Weights of a small mixture-of-experts language model, trained from scratch on English Wikipedia: vocabulary 9657.
Below are experts of layer 2 (counted from 0) of a mixture-of-experts language model. Rows are named router (the router's row for the expert), down (a neuron's output weights, with its number) and show model dimensions 0-191. Each number is 128 + 32 x the weight over its row's rms, rounded and kept within 0 to 255. Numbers have three digits each.
After each expert's rows: a language model's description of what the expert responds to; "comes before" lists some tokens at least twice as common just after its tokens as in all text. This comes from a sample of Wikipedia text that the model never trained on. Tokens count by the router's weight.

# expert 8
router:126134162095126132093121132095076133181130117082158100129132098145096109119110150190109106180052095143129105049085132122166148146199166115183167114101102105145146083165214140147136055107106112160115089143116152112108116141096121123095173141175196119069139099118187093100124111110108165124122116116125166155113134128089167141155054143088165144162174136146157123170161104129087120105196135098108196062065113136085086145191124086100164107161165127123167085133106157100129164141156116135127123121175106182150166150139143141158132103129117170115157090149087144098090141185158139080
down6:103133102079147137101154104059101165111140089103104081126128163119146196147121115118131163107116118175178123113073087133105149145110134152053113140150164208201163099087087121113175184142119117142159101041128157098172134084166177101171153100087114081086121194144096102167100133138104207173142138134112115132141127126122120139026105121103108147129109124118185097141129122117157090090078109141131112159193158106151185115154144150177128124110075124184149169151121082131135156150155164153148102153138151114104118135151121118077183062103138138124116083129132078092174153111159116131
down7:051147130109100121120129132104135158084125129153112120096033168176130142145097110145131123141139026071132167112127116093161100143106165151147145123163144116092092104094112153179131102102122159098127129117100122160119091255089121112074135112132110111109114130158171163156117085135140133092124166157174121171119122111178087128158117115118207077177094133102151125074139103157121161116112158116160028149099139109095095193141128078189172171097157131130115128079109128121134110147126112094158140154176126119113169118146147159105134166135111139146150114144136144239082133127147153113
down8:167141104108130066175202160169136116140115161121156058148106062162085111125135103176082174154172160167145137172158163142081089128170199095126082143105131123104078117103133156075165090120131094170089118143151103098119139164135141159130164140125124141112111059079107140080219159183115108096093129130120126088105104089154106086164084139188147156174141171111134165151127184117118142112102142120159156085198184110098116121103095107084165088107095134057166084144145093145137087095157122147136125106079154097117077094133126160130128175111130134158132191113111150114094133114108179135
down9:191109127103159150143118108137124083160135106117139054135160142113051121064143196140156141081096153147105139129182085139180148126164149141122137161099111155126135151194184099059087156152059138166090195114122132159050140115167125144145101160050154149168124157136128120122097193123108133099093146121129130189122147105141151141096146136145121090164146140078085113068143158116141119134136148086123149127177082110136104134129099053069101150117107112148116085157178138103129100071154114127128134151120135103117152187105177142173120129140077097101165139111095096180028142173130100139
Description: Line breaks and verbs. Line breaks ending infobox or table lines, closing parentheses before new lines, and verbs and prepositions after subjects, such as was, has, on.
comes before: "-", "|", " the", " a", " an", " also"

# expert 16
router:155124134169118122075115167144088154143129170139140149116095145096166147148183185112098074095135063110137177086131113068091107130088127140110105110116167127131089104108154138163128157119105098075092119107198117036131094156141159115125161109192087190126091147123177137147114073119075106115159112132184119157111150091142124127105025125162093158117175130071129181192115116120129130098103141111077170154137108131149157138103110105193128118096123143171160164143129098176090125133085098131080121145155142074150094112133179130098117137110148156125096100177052177210111121099109163143
down0:154105103164129106182126137080116152159051106141105158113104158099164126103153165139107084146111110119148152123098147149079099124133158053102135113131107117131135153064104209109080114188153157074089167138089107059171063088116119137139138156131077185128079106141075136087087131144161148106184107148164159136176134147064121119088140144110096153133124116119210199065124178128166105105098106146152139195160127112158124122163184090148126136150089112170129131112138089093097132173167110130147141101142102112169091105118130122178059141135159148153145112168086128072118141197119170120
down1:167101177146154156079114078091112125125104160131115146087138110042119152103144133129185136117103158158135151088123148129098168126149100123080132104119139102132100141105132113069159205148161080139150177166148138136109115029142102092112123116111070113072120121118126133153065141166184200092121145161127123193134113130113139110120157125138183185111121112131119142089155060148111103139145131164115063123160201133178118157147224185088105185110123149172114111165123081048106145140154145082120137145136107100134110116134083153118156084112134179071117148132090102110176172146137157104
down2:164144101140159067127107092050108061118141107142134073104155161117158113117084109189132102113164122143100098129160130170147192146161096169101175166130141134054075178118158065102133139110152104113130092081170138210131122068074079123110134131158102135137162148125119151112137163089070129132116128116101077091147146160215072149149158141125143163115116195148142118118165108162131089149107095141157109138099136148093148108067133052115148131115120138087119164158112103127129160118110150125157129128147101061094199187123085151159157150113145143143172164152176189081094085150113122119
down3:092129117121083119033015156132088108119140150123174139156091128119091151120106143101157117219111140102145132160105136197160129145122121115105163110171094100121155132135152057145135130112106112115100123096137128125137104242106139100145174154157192133141145106145201120120089101112153122153105108125144115129118085110125165169123173129133095105130085114153127135167118110140082174187196167152102127061138158074169089098129079140121124115102214128141134125140133163187110173128096137091116124163124143108118113086105102173111138137144161133138134099092100164195123177086087060131
Description: Table pipes and modals. Pipe separators between table cells, colons and semicolons in infobox fields, plus modal verbs and to such as would, could, can.
comes before: " ", " be", " —", " \"", " +", " −"

# expert 4
router:064140135128069073162114114147125105125077147064121127122155157137117070106091115142139099151073113093117094029183173197122148094116128151199155202142129153192148119090121169111144106160181108082149171138101117166094126073139136155115146126100151114132172121172146060140105120066171097116128157122162153173121097120111118123122165100156091104107137157116137089163155151154133111080195140137097143170114178088101133154074132088146136147108173130163108134113122094130106115140088111093117107103064093132124153163081134118148105107085121105102114125144200118182137100113070214104
down1:169146109108147141158132143142157171112117148110108137128099072143144115148151154148128130062090120110084105126130083116114084150089154176080129092163132139157156130136159101115144131104176095126158151098142072132115113080110125145112254162178094121163095135120088112121082163115063153116161045102107145130097130117142177044149142111136146108133108148139171107172186133103109128116122139132119144082094100159130150194108108140192103093144167059158116085200125176109180175140169098199137145107160120189090101162096166133080115128160123156108117079147065154128083087099139143106
down2:154135122093154143152198076175057162115114135180163104114144162171155126105128132114138134094138100110146134178065120132158136099104127076125112093116117085118114133113165202202103134144101156113066110143148114179165103160118092117145095162157159143111165120148143098143044135159099116105099131098135150190133167135072103134166135198156065149106196171131142145085144141096054177117055152054141076109114121109139144086060122166116144075149112129077115069120158148105113178139116116137157094174131148119098108157163121122124129106063117127132169182117150177096155115124118153133
down3:123137134114120161127099157094203141078178128144171081145129124114126117167140098147153142176084114192143155113073169143081135123143118148140120170128132105101075118123133125106096133129112112088154111091105078106159186175115125093126099070104147183122103127064087117140156149112112164122177188138136134079092170088190077118120140151125151094104089105124077091119096158103214096156176172164080191106138188105144155113174125114102105124124125096148141126147153129139139164115177103076107087109153179143084128147108172169133155111100058041129133216134113156106081120147171121095
down4:103148185072155158138090123135130142094159088128126192119087128134112123124089146063176175140147130101104184089123107157133131111189125144097115106121075135107157100151159136160137136219175134199167116132169099132130146040103152152082115135183088173162124058137090110124125086157170110129153122124180150149152154094085141172149138136106128070063125094156118117106166112057162138162118092105142152112135139120125146092135070123113174178065143146154120123116129191117156140138112101125162143129085152128119139074161080133105081148126124168167146092099077107045107079108089165168
Description: Digits and number words. Single digits and small numbers in scores, tables, ranks and versions, plus number words like two, three, second, third.
comes before: " |", "–", "|", ";", ".", " |\n"

# expert 27
router:039149073136135118160098110130118114063156146120129113081107187119107079119101111095184161152128128177163161139140119194102109165166084106145190134181133110119169101117146147148148118109109173048109085145118091132169120118159161113078142134115126147168078134107143173099109168102121110122101167179187127122190132149175100089154151138143100107191138080158094146094137121148120095140076121171160097125090184120096122129162073100150129111174119112094080098148135076180155098086127140073144148091133130063064115102121142082169151108199141132109152114122133136172098176162148187144
down6:146170161154115092125157108145107171166171145076156090142071162144113096132132075135116143142168103139151082154165102138083089123124114116089125113139150179175085092123160094125121113103079117126150137105124122133135118204171184107118186130189091127194193133101071126140160133102075132113129168125083170130086166102125168095116090175086138086084094163147113130112176145073134101150096147097142069120187139133065094101079113113063108135099177143098143143179128118130126145186106150135131143161096161169139077064131093110137175154192115119152146080131123183151204115088106156133
down7:078106141124078146134089115065116071072150112160095160157133138098140144138146090099112063127141102107085085087084120137174119105152098168115114151136158157119127106153100117135095206116073149083097157105145121175130098102146029081137151111142131128207183165114145195128125087155123142131181204130188119125130132131141127076122127183129125091077086124117176140162177124126142121173141147180104145146128130113114103154133169062115070142139180122100127157077128157133113152141110180139165141157093175148146097116145179142129131139080150121104133143088166187046135088129067145109
down8:151112056171103161119123118103091108093068168149114147089123086179180102078149100140157125129130095138093184083138141081067103096139143115103123092114085139174120110116141132127102129139128147135114114115175148107220123117090110111115075143114145178116134157176124173183171171123152128147161095126169112137106131140116166164142143142118163160215122142131127109128189144074121055161108133090170185144137103149091129152148164155088123129148176156115095165100074096152166095072080153115118142176104176128093092158160121138087164091123056126070070158090139094160115147211127123115
down9:144143192178127136158179181106139181111124145065068175140115154198090142119113094113143102079159097119113150113120136144129154115110102147112099130080093134168100108098112096137121110082166184145066154167101138103134125133085104109157116144117143129069180162101141089113127153148135189133168162128151154083128139148156140124084159116133168121171169114118095158065102172017075149121168151159148152135121149103121136129130147185101207100120071091103069123097144101146158174161190172122142091162115104159109030103145101145136176068082161132113116111099110110113143138140112136106
Description: Spaces and common nouns. Bare space tokens before numbers or years, plus frequent nouns and directions after articles, such as the time, the one, three blocks east.
comes before: " of", " to", "201", ",", "200", "202"

# expert 26
router:184138185165182109136116146144158180128135138129199176115068118135129157107142094099201146170117082122108137122075085116146131129119079184131130105152135099121151089148158171131124134136160184168068123182138125185148086112099091129155118175182094080198116148111130108147145143144110158152111143106143128100157124151140098087164204141111088119113125084079093170079138120104114162153129116138148115130146102100131104117150140128149118079124118059093207145168163097110091137109160120172167075097145118141104038143114132097071081152138137126072078139096141124082182210148144108108
down2:151115130091149115118157204124176164134184171135101098152118155165092153156160119154073162120148090100109169140192114147093140135109068100114184112117164156122118150139079139148132141109151161115112106114088100140083091117079147121109153122090147092106146131158166085206120112132127131144095085144146161148144141187150077111162072116107088093190148130109148174153112086098125148106107136119190045158081155123053083192157073188128161096142178087097130136099115073144085126150137163147127116069102137140156123171191150119084129062171132127155183075120093135146147098107135112127
down3:121177131150142138184176119104168153069063115124078148104150139119130059112133100109080126181081129079128130145076172066106153126163110058181139096092135130126134130091099088115116122138127167127137097106121095110117133214161145089148083125142121190101176119185194136139124155147116124159119115100180097096148129156189106091072175142127123161133134106102106162126091142129115137174181167118143128125145100173125115111162092175136152146155048137176146111120170105087123106155160151111184067178113111163103045121142101102124146139139119154121070089069155131187175127127165103097
down4:134162129191125119181127148135136161144181171122151180114103158177098153113160134136120118111126142168141124073147179184127154142094067088084127156159146152085101144121052120138113133086030143111111131126096118115079142087126082067160129098144128098181140194147147129132189144129121130151140075149106085114121097181148082116130162062176153112220101172107134149158096094100156138155112191104111131103082059111182147115132149086116067125073127063106136130160097126138162157168100106132146105171086135131155112126078145119118104086117160150090154157182150101096147145106091157111
down5:121118115104183129108170216121137106113076126128069138080113122167124145145167118091134130097192141120091146099130146170138148089131081166095101138154146144088048098152141145119100086084176118161081111170118132168019127144135160104131173110154141119139110083170167108154169131101136144049164122130150188089117114101125115096170101135111126147124078121115156159084143159128135114096146141199174138140197114113128175159139108088205112131117155097126136114054159103142098073158122112104074146129124132104050104169142137159158134100160194117101136140145174180092167100138115134098
Description: Head nouns and suffixes. Head nouns and final noun suffixes ending a noun phrase, often before of or a comma, such as University, film, culture, ation.
comes before: " of", ",", " and", " in", ".", ".\n\n"

# expert 31
router:105143157132114122126171061087106184069132151102106134125184162145071135146140153112098104115093151114186130118159079210114108146162117086129132111161073140172120094102170130113106066119194146133107071160099063122140122131130121154096135134133175120117043128209152115073130108176125129108152151099104102115157182128148135101137131133062164088182099097112070165078142111104148085213141089142104108157103137171155095143142109135120095147078111165140133176103157140106148149105152144167140208120147150099097061118134130172133216146123141110169122161155144169117133143147137096114
down1:202117090131159140096121156107092139130066121169132141094105128094141158168120094076122099136097191119167160110095163126154168139173105099088132104099089135113099145140115151137109142139167142068070133162092070127173148072146078100163132110114143159119108160161100193068097138126076116159123113132190103189185121154132158145136129157087109114196186189109139129088161111081159114161141156093162150127095130118109144143102080168100150122134121154159103150078118092137104189152136119162171023162122137124140144115141152144119106105116144153127065053120073102194109122185136166101
down2:041087156105121168071159115100134132163144114071129124134154061113142115153140124157106117088141110176049133074124131110132140163123118126120166186114097109132140103101144185166162138190118073140174142146144124081080085152061119128116144094083108159179151119172146095095124141082129111137154162129118110128115147165156149087150127141183150145089155120211126105181137153154088152118133070100105124062129167151141213174083119093168115158087142112139103091113124106130106135122122140149199132124155099181162156180101184129162078178123143079051172125088091132115140133105122134102
down3:112210180137100064118127131080091181132113089125162147082098136199189154105157080110117106145129134109151095105093138138173130097105087081172144148182132097171131115185131146170129102131147078156144150110130131116163049138098142151072145132153147193122197122086113141127080109163142160105115150163186117136181113153089145092150141121116210152199123128143147114140116077104130089118104080114111155179144110119081151113120121162123155127173118164098099161086107111104187069125122126099124073142188077123150113130050143108142144076146147108087146123146116118146114144142098179064
down4:103223162188073145142123125127139150094210161118126111053106121109132079091138130157128139111164064103148095104116111192151127168137083114164131213105098186170146136104152111108114129182128150126111101126133128100112153215103143111164126104163049084121118097123097103141132105083169137099132174202086105163093126145135185148151160122149089116131094088123182078128118100184163176121089119089138112124134129103129181119107123122181142146118115168108098187118140100112135143067125124115120101115106165139195056082103120143109122119113106169134106103145131143121154101099124207106
Description: Months, quotes, particles. Month names in date table cells, opening quotation marks before titles, adverb particles like out, up, down, and mid-word noun pieces.
comes before: " ", "s", "ing", " of", "ed", " to"

# expert 29
router:158102135138123143178172131138188114103104104162106109124086052118148051113133049147082119134080139137066106132106146107162153173144069149143119136192127115131071041151127101092119104120160130169130146145131180160205099136080122137113115119130115120117117189145142106115137165117152175105090144151131078100196118153163046151104203145116170135131203144062108175081137148129105087141134077126155130144136135149122142158134063172182175107154105138144148116100139090128145184120108182161114098106121112119120071110130124070167127118108137051123110107132140106130155120160148170127
down3:125202150165082088129099090099107128088129166178091098153183084078090117141119165095163117115080129139155089117125125093131117142159170036101114158174087179170133166156132132141116139139118154108127096134114133120148157095176156124111115111131116170100102136123045127151128145171151145141187142150165186161074117095126138118077099143110112141140132104095124164093135139082146086158140154124152182059098082129113161118082095174118141148067057124188126149220177100121153111083108164160123122164094139090098149114128108110113129127162153132108077126185179131079146117163187142064
down4:117183127103092083136106133171167174056111164128108087100150094118127089123149175081202086202110122151112144115106187083136190142131072133110120122157090160163080099091113176167111099164129143092103165144138053133083101166104115118178116111125131144160119084116191132053117126139156094120122124135148148149148153174195151144120178163152144104155183084169110096077121156088104095166130125105145089111173157091117131109043072132098129127130146124180114116143159070145095129147124093087153115097112181204086135166093131111147110164096149147106121169135099107132159171146134147113
down5:115128143155169122166177111093152093126127166117127099128061069052095074134110109143146118127110129152150200106093112130128114108138126104116157083160137065161152073115110110142135101180205121138120157152138132177114204223097135102130112108090129156155159129196133160170055065128154159132130131102122125112166097132140117106081170135198144119129123075111168135121135129151088099104152096153196118117057132137152131141142168121083168109078104137098100149164162117170136096077197178091170131154083129144106092160081145117083173138120162158076093133118158101165118136116121105086
down6:154132077171144117094131118131140130059091078167131067126122103128127092126082150150180078115146145140101106096119140116140181130112148093112113098172104078155088120071142140111127087090120142105168138130134147096156106082069168108132162085133148143185072104137131111098170115173175128111230136119118166132130129142122196132146118140099105069160129093163182104150147160085158103082119061114121147173151180098099148141156149173149113140134148097186153177034122124164108103108152077120129141122076111078140139166146120154184127075105114169168113111128162141077127147176180198160
Description: Plural suffixes and sports nouns. Plural endings like s, ers, ions, and nouns such as season, team, years, career, Cup, often in sports text.
comes before: " of", ",", " in", " and", ".", ".\n\n"

# expert 25
router:167141091091109143132186167137134114142110142159160098127124144146158058138140149152114157057118137159091106149167192076134144116129100095141117124093133158104059091139166115096097113110135118110193168136138127136123109161144156149075144213121175163166151187051125131110171142063141137122132151099083133106158184131134143110178127115144093085181153115176068131178103091144130116207145090116111109112129129102057134181110099110115144128119116159092124096148131061162101099132185148138144091107098145161188107129126121133143085134094169141151132094153151147080113165148132068018
down2:140139150128121185130135207123142173139121137156144156140141159093168113157122138109112097134179116146108148087115158113194088103200166087147211085133098106096130137113100130086064082123123083123050149110160124138156100182151136170096103167093169168090096102117141176147116173084103068116119096087135123118091159146143101150114066090139153092125118125201152113156061130100115138152076128092160048141079094136124171141128168090128129108125112135154153164148046119154140176088190162102088113180139115142137058140132162164108162152138131147132137078118085163085100126143116136120
down3:100146095133157052102051192118136145136134111111103114144167103141144158039155142127078164117140163087130081115156166131126114082104163064150122071161138099143105113135095082158148122098126120130136148146136222118124145108110192120170122134184138155113123078093141168165076096153101083146086116151166103085149109177157136092130115090139099111134080118107129171096114111137099154138168137140138190139126131143183133148155204109132195101114149086162130119117123124090115132162128053168144126160193110077148234128133095127083113143114118110162135104092097193130106110132165177122
down4:134118120079106156163082179143124120184102143183120216165117104153154075149092153107089157095148079140131129120188077118147143072171121131121076122095137123172020146100136134170089176117082168121139110087110133153125164194076122145139118060071111102116127102169133103108113146094166097143157158155104064143140059166178137152124099102074176131151171138108111165122077141123143080087131144101132155062153157109099147141148139076119149126116185165139089149173110125107069109110160104112106150180110109128104121169152140192161157176135134110087172110160110158122130099132119144136
down5:184145128101099165126085126117141135136136142187132080074167080165155149168140067119159149125150095118091140166113144181139102087176127130125122091082140145159138133123078129157068149140143081110117124134094153117105091144158149151092139195094095140113146128101056128155168137088105133150148121121106131170156092137195182187129065138145091114167171109139102110082135106089053165105133128164094112131101129079127096252098134093084174083130111115135163094129098116136116147132213135147154156164102127128175162100143145112110167167111059083142104121179121117201118110094098132102
Description: Past participles and main verbs. Verbs, mostly past participles after was, were, he or also, such as produced, named, used, released, served, appointed.
comes before: " in", " by", " to", " as", " the", " on"

# expert 3
router:067134112128074119119095126109138134166094080141153090089160086146144153148124106181139133111081097120136120158115085168133148124116120107141169109132068072128132080126160133143145148146156141090149148094142126008026114125156117163101119143201128082136142190138106149139187115166106108155149073140163091097084107050140119111125079099116061143137132141070102109189171117140138124086155160144118184128140102155134115159114079185116193126137135147198121215148106104133119131122129078093128095115142125179105087078153117101143134118150137121135146134173069120175171156140121148154
down0:119156115063107056151151103134128129134069159073122141127113138142097119116082089192108097108114152140180101149096120119089160151124096154196152155145182102086182081084089121184155064089155180115172151091123075134117147103133126074108164129121174124129103128150059138135094152094151110093157175075158135102140186146184131089095175117116121115141148182137099130129109099155149093209107194164144150147166201144122125111115104138165117146174135160074089127095163113155146111145127126114113064111112159144119148094162128117087122120100096166142123078134150205158190090145153089139
down1:142102108062103127142058121120080139187036161124110149131089098120136101138158153108144084126193146137161145126158133148101123124114162064158113082105109112130113124154131098132087114122125091105157158101163133161128079078161084072133131102097168101056158104108101135181203125089168164128163123164112131090116124117193172131144098090141108092172158084120068101100102151129127122143190068108086152179167118150145140162153121160144162145108140208197153103161103144177136125165109115060136123092114130078123136122139126114121122168093189150183134135126064153185168105149165105135
down2:138113183123140138049118135106110134144102152120175157116127102104140094138137179198151103067190137124116138082145174149060090128106105049130141120071161090151126112091157116180170114133136135114208097068176175114119116185137124070089122182066177115145108175142139140108111161111154171156165147161100066120141149090126135083125148145142121088127117186137155097163110127184072146121122115064126142157134096177100138173106123113124154127090116136079183173122127115126115133146130097074161110121064088107083127105123119109107110207122151136091140115138172155193192136132118104103
down3:129163126138130064108161136137152106142152156098157107180139091140169097143072190185112148178140108147145131134148071123121183069133105136116106198143076173152153145127155121084137069086106133167164126115128133108154164105106142078128113148107147115109138096177126090126146154089137078082157130139121102175071133139126150061174123124130106134100099071123144176088109142202095173147167083149136071139124134149075157124119102106132174126123065100030148155150118173132133095138146167086111111180179126071146160137098105157045115144130164109097187182081133134093113171148153119091
Description: Table cell separators. Pipe characters opening or separating cells in wiki tables, plus articles and copulas like a, being, was, and symbols such as ·, /, vs.
comes before: " ", " Win", " L", "00", " —", " Total"

# expert 19
router:176137149081118148106165152129137121105103133148137109146239104123104130156123133134051102096132084115156116083068105068099122147137121168163161095095037111158123098099073155109108122129126156188177124074174127139122110143100172145158118108117152111119127068126117147135087150078104084128202156129101121152185183182167104101100062162102118111168106151184136083179165149140057151132102145157142163122130132171147131187172083130145120113115149170075172123134119122085109159089130122152099113150128165122112142130086101153109131141141110125090230151161071122092096126125129105113
down3:097068079162141116154127112119151165175122158131094101117201156104132149155095163148137162178102116114150099115140117168116124207198083088116132134154124137112159116128071119123141195090130114107126115034187130141132119157137122163098154135056128115071104158143107111123124079142146146085111096145147132093179192173150091117099077108064123092108166161149165169081076152163136093195136140123123079139132127087199149120135174115130160158093104102115081145110143157181147130129164116106181152160115172159138170077124045149144150077145091152138124126084081111083103108117115120109
down4:149126123183163082108187223102171130109135121163148139156107161123096122092129165122182105050114115153123165146167149150130153139113159128109120092120145109104076080123126108101075131091081136127138097125130134145112190003186193091121131092152110096105109108097135135119117114141155175132139118154107085111157096142105167124100130172159145179153156122100113135137163108147134108122087135158121122130107126156154154105150158090150048126113131108135124132068144168067144034162157091162115082163127178030134152123137120101168108062101121143122152125151162158168092148140176169095
down5:140161154110118088153160124157168127077103146107116092115160104170099093117114136124013114113174155164184105084105156107067150136185133131139109130123106122109149166111110087141139113124140120163159125139110131143130111192127110114146128154134095225097121102122096066235075083131125148136131150193099138149116179088177152115100062161153108113092132139150125125196132132099134153100187137139126098102094083147161157158094127097137158104094104151114096106141152138130137203147131122146149149154168117120127112141078122153164124199153133070096175166097066109036118090137126092114
down6:143133118114100089124158098182111111143130163138120106169135201110168154167116146176107104112137134109123124144120153110161056116086130137130130138157183120116162099142178107077140044104125121123120160138182118108125162241078060137160128177111082119124122087137089083090114157161146138122052160122140156214074103163100150093098111141165086129132098138129137130177139134135125120116106149105085165107128122118150058148116074147156162088098123126161134074153153172113071128124121102165112133127110121154164145118133092227113170145093174113119134064102113148146215101161119169106
Description: Prepositions. Prepositions after nouns or verbs, mostly of, in, for, to, at, on, as in Chair of, road map for.
comes before: " the", " a", " his", " this", " their", " its"

# expert 5
router:138120174098091117056128080138100152125093100126122140146159125159146090120121144185115148095147122121119154127156127132152160095127097149128170162146174136127158097182148129170168095137145157107120211082065127116068114116173173127127183068106171121119130160119120135076082145145123193145088117170146116187108099151213105142124146159097123091147136077175121073141136121105141096137129142099128035133122161132117154169171067089080109094081161147069134107134150126115182073084103107060148134164143166118149104152111109133129159123113167137123172132152087187201157149140110064078
down6:146090156141142126085159078120099148140126153150124088191097144145143095170144143129101146128123153113139114111133058123126142152092101126175130101157179181167113104153113062116174108173111177119120146138158129153098137098104174098071172148156121116127113116145135116095084149139178073105156087134093117133117172135078212109075183147173134121182155149176122141107122130113122128136135121190174142086081120149103147099163118074152102168127117070047081084110073145155130177072112177041132130176143107135168095071039139127086103114148138143160162111111114167119119105164187137115
down7:157063119138139152138110089117175119155164154123138081122152159118109176177102141159108201113114093111141126173077132124132123196103164091105158080118111166116087130145141099149107131139116089076115121157144117107109149112161145107147219122149109196088103124121161184065133134175122085134078140094132086159190139123110145135045151129186128115068102105120102156135142135157132109103115136020162126149202165074123144099137076204081118170174163145114116147119078086138130125103106168098143113126169157103156101128136081107157092134096117120184161181146102107176100136091111135143
down8:155124117146131124150121118189118152140094097142080129145118123163093079134113177147122100107158082158073192156131135089103112161137122118123127069145121099138105131104157147148072183074120107088171110074088137075067132187139160158063162138120117174116120207120140063110140177163120107115142125099108118141184111102115111184128108072181145114095176187109115142110130078132130101109107127134127101142172137177128148135128144136134120186127128162121191203093085119151097087154190066144182163127163134121130124100120153115155143084145149109065111213130079151204069137123138096136
down9:088113089174057138146125073176127150137122155081123097054069090073176068153121119159158132148160142140065160131122127100104141113059099145128136105133173093144167101113156108150153083179138101148067166155102083122151132115089163155158120123175129080167120103141151142071138176135093120161077108138114133183157100186119164119153135153105122100129150130133084123155126092103122108120135138114146203184148210148067079171159162203150168122139115090083086105135137127088148132103090158154194146083149108137098101142122105157122105172067121126119132175185117127185149110115120127110
Description: Spaces before numbers. Bare space tokens before numbers in tables, dates, scores and ISBNs, plus words like there, $, home and dashes.
comes before: "201", "1", "200", "0", "2", "202"

# expert 7
router:119117144171113150148130063213161136108162184154107105070155175138106141118081127143133177177103109106177144119100107146087110156163133101110126132107076148152160044145126110132153152092167118118141094109170116072075119076135101119066109113092115189123179056138117160087195172146093130140095155161179124142129059173144124143083165129157161135172146142147134169081095122149130083138106107169172098172143128104122135161177186086109111097147129142021131169124149170118144102078108120088150110102095155139109166096107110168128118131109142123090146162156165098168109122187125138106
down6:107131124146125100164148159095115160214119136092134112107210138146107128125172101108114120084125111170130089129103138121157114077166096148083121115166118174139117172116157177166144216168122092080112139147141103118135122162166129114160135139106116096069179111095122141058091139101153144125126161192099101130163084084153102128110170142100098139107082153147141173137091141134181158101138125180086153109114107182103180144108116131164120154154122126154164113080109061177117081125152204157117128112073120159097036136090137047134086124155100141081105077141088167147141137162068163103
down7:151066151123109055109107104121153152118074131120088108135172097130135132145170142162160149123169152108070142118089111127123152137171120069154141094163078137182133115137139102078122087124115083157122117127158134109132077143187100189129093149140132141109144125183177109116183224157088140140114133133109085106120147139123126150161126160120148126129176077116165096101183115121097108110080181118099132130118140110161064118109153130115078103151115145068152157120061115173161174093128153098147094131189081173178043174086195131149065095107167131137124138155104128224131144114096165124
down8:177159119105095111114161094139046144109109081121133175066149144118148166093101151116090115124192121169120166104148183152129105153120110136160144090155103133137094179145152129111085117109178153055034157109118170101161159123113138127120147139162141148061107135116111138129118126109110079159142076161102188135137064147092136135096143175139171065186180170143078143098130090045130119152157141137185100184131099089146166102179170113101120100131117168093109150112089152117082141123139109184147113149150171095129115126141154092121124174083113132092129128147077160109136108121104219073
down9:178105189153103079135115112110192132075130169091152070155151168096123077123102082147120182176153136137091088127123101103120134161155067082101120059153128154191079135171111107063068115125089090119128113139099081122123100089116164145154113125124150128178141091175151202103099213151111131117131164136140082140183133144158159114130102115090121111141117099066099131133157149145104116149116142143195138125146173074129105108135109125158140122089086154069140135127108135095141132167114159078148170127171115134147121141114201149153123130160128138111131090149084158246154139113136161060
Description: Brackets, dashes, year prefixes. Opening parentheses, en dashes in ranges and scores, year prefixes like 201, 199, section markers ==, and LaTeX superscripts ^{.
comes before: "0", "2", "1", "3", "4", "6"

# expert 18
router:121103105093157128124153084161184107147123166092149148179142074202144154142123160139128112108141062164080145123158140153103054140126134140152100162135102178116128127136115134117108140134195118108107096132169114142152123090064145087120170121092193115103110158174096141203127107135094116130132123197153113188167131105164108087182182055163173146110079109149084115085138169123208146089114111153119152111075119121077134125102068088133080167169140125122142113088143107140095130110122058109176149109144121161108119116125077045131121145124114076098129130170176197128179114133133142169
down6:111069118150133148135145199131125118120168073151143103107186109106075113108110110089107165159157129115149132131137139154095139134096145127037161116093175136143120074139170066107144136111145102145142112097149140098151124087141113128129142122191096103165093121082178098081139089141141127141134080107140113091078105127165130153119057143119117152092145161142094077139137097147166150138088160101067166078174102101170123110150118136139134096117117148187165090132168172154108159136188123166097105085180136094123193114135193132147142152143139131202105152161078120022141158200179068107
down7:127126114130122112084089140132133131135163093123156224139087162136152115127114075079135129182116118093154125111114126089104109145124083097087081081176160144108061197165144141124123061179119155134137162094090100139093154085167157079105096177093086117132153155128087097146105074120112222112135163133142177141087111106136132149161165146117122134169052136122116140147123153152115144145134174128151131138062065111167164146120152144129134161162145121152094171050101179151151114126126125149131052189178110112129095108087085118147148121190125142120167133062178187117130112193106149135
down8:130151152110130176140117110150090146164127180132101142145080203185156099144194097072111089083130153121080100151094102130132193120177094168108078120098157104114137072080081174139091188101138165142136108157135112185103124180099124175162115142135154130133145098170163103147120147122126131106099152142169165163144127129115133107043082118099088097110170118173141231138129133074099164095103074162124118125091117153119120157117112125076184130105141150074135119103085087132112101165112149127131083092065165177098197123142096141139154140094164119129126100115152169156152047137158151146
down9:116173081089182134081096140146118156121132117138115145186139150114154119138123132119120134160090083144127133161108076166114194164167056121130178106068134074105137092151124094110126193162099144142099124148152138099113154090115143081150108148048148125180128066101123172056092107132193143135132088147129153116185161162169138170092140158181102142105136135070154128153199144131097141131098203110131141104109112121159047150101154123117106159089109107142117095094110155155110194118090057135127128141143162111152188116138128143055114141130063139122061152198115148146111088146114131100
Description: Numerals in dates, stats. Digit tokens in years, day-of-month dates, population counts and table figures, such as July 30, 200-2, $31,667.
comes before: " |", ",", ".", "–", "%", " |\n"